From a checkpoint of a small mixture-of-experts model trained on Wikipedia: width 320, 128 GeGLU neurons an expert.
Below are experts of layer 4 (counted from 0) of a mixture-of-experts language model. Rows are named router (the router's row for the expert) and show model dimensions 240-319. Each number is 128 + 32 x the weight over its row's rms, rounded and kept within 0 to 255. Numbers have three digits each.
After each expert's rows: a language model's description of what the expert responds to; "comes before" lists some tokens at least twice as common just after its tokens as in all text. This comes from a sample of Wikipedia text that the model never trained on. Tokens count by the router's weight.

# expert 19
router:124155114093118168176113149067161146096178119114120160091142147118061150183119109107062093129110113113096142093187128163140138124098138118168157109118093193174162106101128119112164151153164107142200165111131139131121166076145136121096104120
It responds to: Copula and auxiliary verbs. Main finite verbs and auxiliaries right after a subject such as it, there, which, such as was, is, has, were, became.
comes before: " a", " the", " been", " an", " not", " also"

# expert 16
router:128096121091133172163134170113125145113173154103122107081093123138092153107115186197090082149084139167103134099161120149142166098074175158101091112163121178134152116177158082092137138116149147112192160109078154141110079102139083138129133153
It responds to: Nouns ending noun phrases. Head nouns closing a phrase, often before punctuation, such as injury, damage, death, red, rock, production.
comes before: ",", ".", " and", ".\n\n", " in", "s"

# expert 7
router:155108085098089166144092143153152099125104129123087148113111113119109169121126167119127106125175116147149133161169118194119158131084157079149076102177105168200076113189104118091178129165124151094156105149123117133088099102156115130143078151
It responds to: Semicolons and separators. Semicolons in flattened tables and lists, such as ";", ");", "%;", plus some mid-word pieces like "os" in Mokhosi, Hoosier.
comes before: " ", " —;", " MPC", " Green", " Label", " +"

# expert 15
router:099171121111129147154131122110120120134117145137133132055139140153062132121142141141037108157180106132095111087204084118118157094049182123184158165146111179105110128120154063096087159142171094162238116096101151147066116091136128108149117166
It responds to: Clause commas and conjunctions. Commas, and, but, while, although joining clauses or list items, including "In mathematics," openings and "),", "\",".
comes before: " and", " the", " which", " he", " but", " a"

# expert 45
router:082108072116089134170140114136126176120120104166163082090111093158091099175146135147087106176076187140102186074171149188135135154039167157121101160147121118108115133071084121107144132201192097096181120149111119084142146093137119079086099107
It responds to: Music and media nouns. Music and performance words in album, song and credit texts: album, single, song, guitar, tr-ump-et, master-ing, vocals, titles.
comes before: ",", " of", " by", ":", "\n", " in"

# expert 23
router:114084161099172176157132170071134153134165092100139106068159117114080109111102132113100101192088146158103144129183131147160114120096128112145144107199065158145117163122131142110173198119185128125164144164164177146067150118112106141102106146
It responds to: Dashes and spaces. En dashes in year ranges such as 1986–87 and 1938–39, plus bare spaces, minus signs and brackets in tables.
comes before: "201", "200", "202", "199", "198", "197"

# expert 17
router:122150121101065148108123135143093108133120068067121133141094113165100109156127149111103065123103134164145180096171133111106180131059146126119164133168075171128150101139108101100122150101175105149176156157123195106121121082172121160116126170
It responds to: Line-ending breaks. Line breaks ending table rows and list items, mostly the closing pipe-newline in sports, election or discography tables.
comes before: "|", "-", "|---|---|---|---|---|---|\n", "|---|---|---|---|\n", "|---|---|---|---|---|\n", "|---|---|---|---"

# expert 26
router:138131090096137146134138136086122120078140123104105200116118153170114103127185137084085084146101110159117141096154127135093144145112160148103153155156076228119133181096164084098147122077183092150160110115146150086103120127137100134112163124
It responds to: List and table markers. Line-initial hyphens of bulleted lists, table pipes and colons that open a list item or cell, as in - Champion, Turnout |, Coventry City:.
comes before: " ", " \"", " The", " Born", " -", " List"

# expert 39
router:107123137070082140155133149098083147139153142140148129102149118146077149133153150160123116177090101115171136078187144137133205151105182175161153119158065166086109132143123055086180126134161114144163117118126111173118104066121168074114117144
It responds to: Ch/he word pieces. Pieces containing "che", "ch" or "he" inside names, e.g. Hut-che-son, Deuts-che, Wel-ch, plus pronouns He, he, She.
comes before: ",", " of", " and", " was", "\n", "l"

# expert 41
router:158157101078156119122112197077131170061101150142181110078128123154080171136151135145051107103113161105185164103179150144142138162097158132183123149164157159119179158104146113092169094094181089151171115123143127090143117158090173106157143180
It responds to: Infobox field labels. Field names at the start of list lines in taxoboxes and infoboxes, such as Genus, Species, Binomial name, Website, Type.
comes before: ":", " Species", " Binomial", "=", " name", " Synonyms"

# expert 35
router:116131148124120176169147146095112157111127107089121126051117108099057083169156162088064140137153117126138182084151160180138119100127140120118071154136119175105144119120119153132139133125159129112149093115123104096096162069152142093075093169
It responds to: Biographical verbs. Verbs and adverbs after a subject in biographies, such as served, became, moved, used, functioned, also.
comes before: " in", " the", " to", " a", " as", " by"

# expert 29
router:101142110080090157172121167072145166126138150106146116069107112106085165132146140142105145138111131146087150084179125163098179119062148119078114154145106184094101129121157110115140176120162111165173108113104144181086150063117113192118125131
It responds to: Name endings. Final pieces and whole words of personal, place and species names before a comma, verb or possessive, such as Earp, Cornell, Hale.
comes before: ",", " (", " was", "'s", " is", "\n"

# expert 21
router:125120137132146134140099134095144145112146099140134124078136139147083130086124132135018071110099142139185150097168168185094171162115145083172108163153081204119174135107173069116130129134200116141182133124163162111150089130112101154157169141
It responds to: Infobox line markers. Line-initial dashes and pipes starting infobox fields or table rows, plus field names like Coordinates, Website, Elevation, Genre.
comes before: " ", ":", " •", " \"", " Country", " Coordinates"

# expert 58
router:061134100088127194159149120101138129134128120153116126094147095186095122122080156139084095158125154181162112099155131160114162140105182122082101082169082198086127132137154086094144145117186145156147167092113188161109104121157102094135123146
It responds to: Table cells and names. Semicolon and pipe separators and numbers in sports tables, article a, and name or place words such as Edward, City, Expressway.
comes before: " |", " ", ";", " York", "%", "^{"

# expert 32
router:121100094099107195160149166100101142121194109129137151096145143181081121108142189141070080173083132169128105084182120172135173130090159128123123061169127157136168127118185082090110165128161119147171143115100170156091147111138054167123128152
It responds to: Cells in data tables. Pieces inside table cells and statistics, such as decimal points in 2.2, units like mi and km, and initial capitals like J and N.
comes before: " ", "3", "4", "5", "0", "1"

# expert 3
router:069137100080115191162136136087112133100140149090126179077139125104070121112115163125087087163107149142091126132188139161100129120115184134092104096151051149148095136134100103113165150070142104086182140125112124133096162128133146140141142146
It responds to: Field and cell separators. Colons, pipes, semicolons and dashes after a name or title in lists and tables, e.g. "Jerusalem Post:", "Piala Indonesia |", "1;".
comes before: " ", " The", " \"", " A", "00", " —"

# expert 53
router:105086090095096171150130144107150148106150110088126126089149132168104135112134158151098117135084147143129070114178089144121167103095179125150115103172126187126108137117132088078118175074181085153168175104126149118074104093162069137108150151
It responds to: Group and kin nouns. Nouns after the or their for groups, kin and councils, such as council, tribes, brother, plus numbers and years.
comes before: " |", " of", ".", "0", " |\n", "th"

# expert 46
router:104130111081120158133123124114123145121140109127139137058164103160047149146163130150095125148095143133085158104194122169104190118090127153150138138181088177141155118125112068079107120122130128118144125179118181108108126093167138148152118158
It responds to: Line and section endings. Tokens ending lines, table rows, or headings, such as a pipe plus line break, a period plus blank line, or closing ==.
comes before: "|", "-", "==", "===", "The", "In"

# expert 20
router:086180107046135140157091157113096126152104127099094172096118145179052104121147138147075112142129120129149121122212145134151118114076160163109138133157138202123188124122143067083121130132146173130173111137111140137075151107111158151143135166
It responds to: Sentence-ending periods. Periods, often with a closing bracket, quote or paragraph break, ending prose sentences, mostly right after a noun or number, as in HIV. and 1891.
comes before: " The", "==", " He", " In", " It", "The"

# expert 47
router:135136123103159162222141142104140157170149082058108152087161148171092123117095096138085114142099116117118121082185165160108160122126173133179140115157094205139139124074147119118136162161168092132161119123133180112061146130112123117175138132
It responds to: Prepositions and title markers. Prepositions linking phrases such as of, to, for, over, than, plus the equals sign opening a new article title.
comes before: " the", " a", " his", " an", " their", " its"

# expert 34
router:137185124111136200131171155114133124135154115118136099116152204091066103175123146148100106149130173116127134155218108140144143185074113139145183163152141168135141149110143144123106198129124155187203117132127175107135141074095144092139142118
It responds to: Pronouns and relative words. Pronouns and clause-linking words opening clauses, such as there after While or If, it, which, where, they.
comes before: " was", " is", " of", " are", " were", " had"

# expert 42
router:063149132058149148115121178055138142122149140129083125084126123112037104106135176163114084094166188141156158121173087144156178108099173121125145107107067178118125118105149124127103120082174138156166118181101127123089151114087167120126097143
It responds to: Vowel-ending name syllables. Syllables ending in vowels inside foreign personal and place names, such as Eph'ra'im, Kahramanm'ara'ş, K'ova'čević, ai'ensis'.
comes before: ",", "\n", " (", " de", "'s", " =\n\n"

# expert 61
router:085123125093161142176142184099116176108208156095091131104114154158097098149105109123118128101153129135177118084174124134095174116089195147159146145228078170113114126088143091127145102133155126140128120082135140107116095149081099138115117093
It responds to: For, countries, infobox values. The word "for" in "Member of Parliament for X", plus country names and infobox values, such as United States, Kingdom, Animalia.
comes before: "\n", " States", " the", ":", " Kingdom", "\n\n"

# expert 0
router:100112085114143167135119092121125094120154109096113125085129138116078104088138176149093108184116139139148090089201122198123193108134167132151126171145123164177103121087134099126177150118168111079163132135089141126128130140179102134119133125
It responds to: Table cell separators. Pipe and semicolon separators between cells in wiki tables, especially after numbers, in schedules, stats and election results.
comes before: " ", " —", " +", " .", " \"", " −"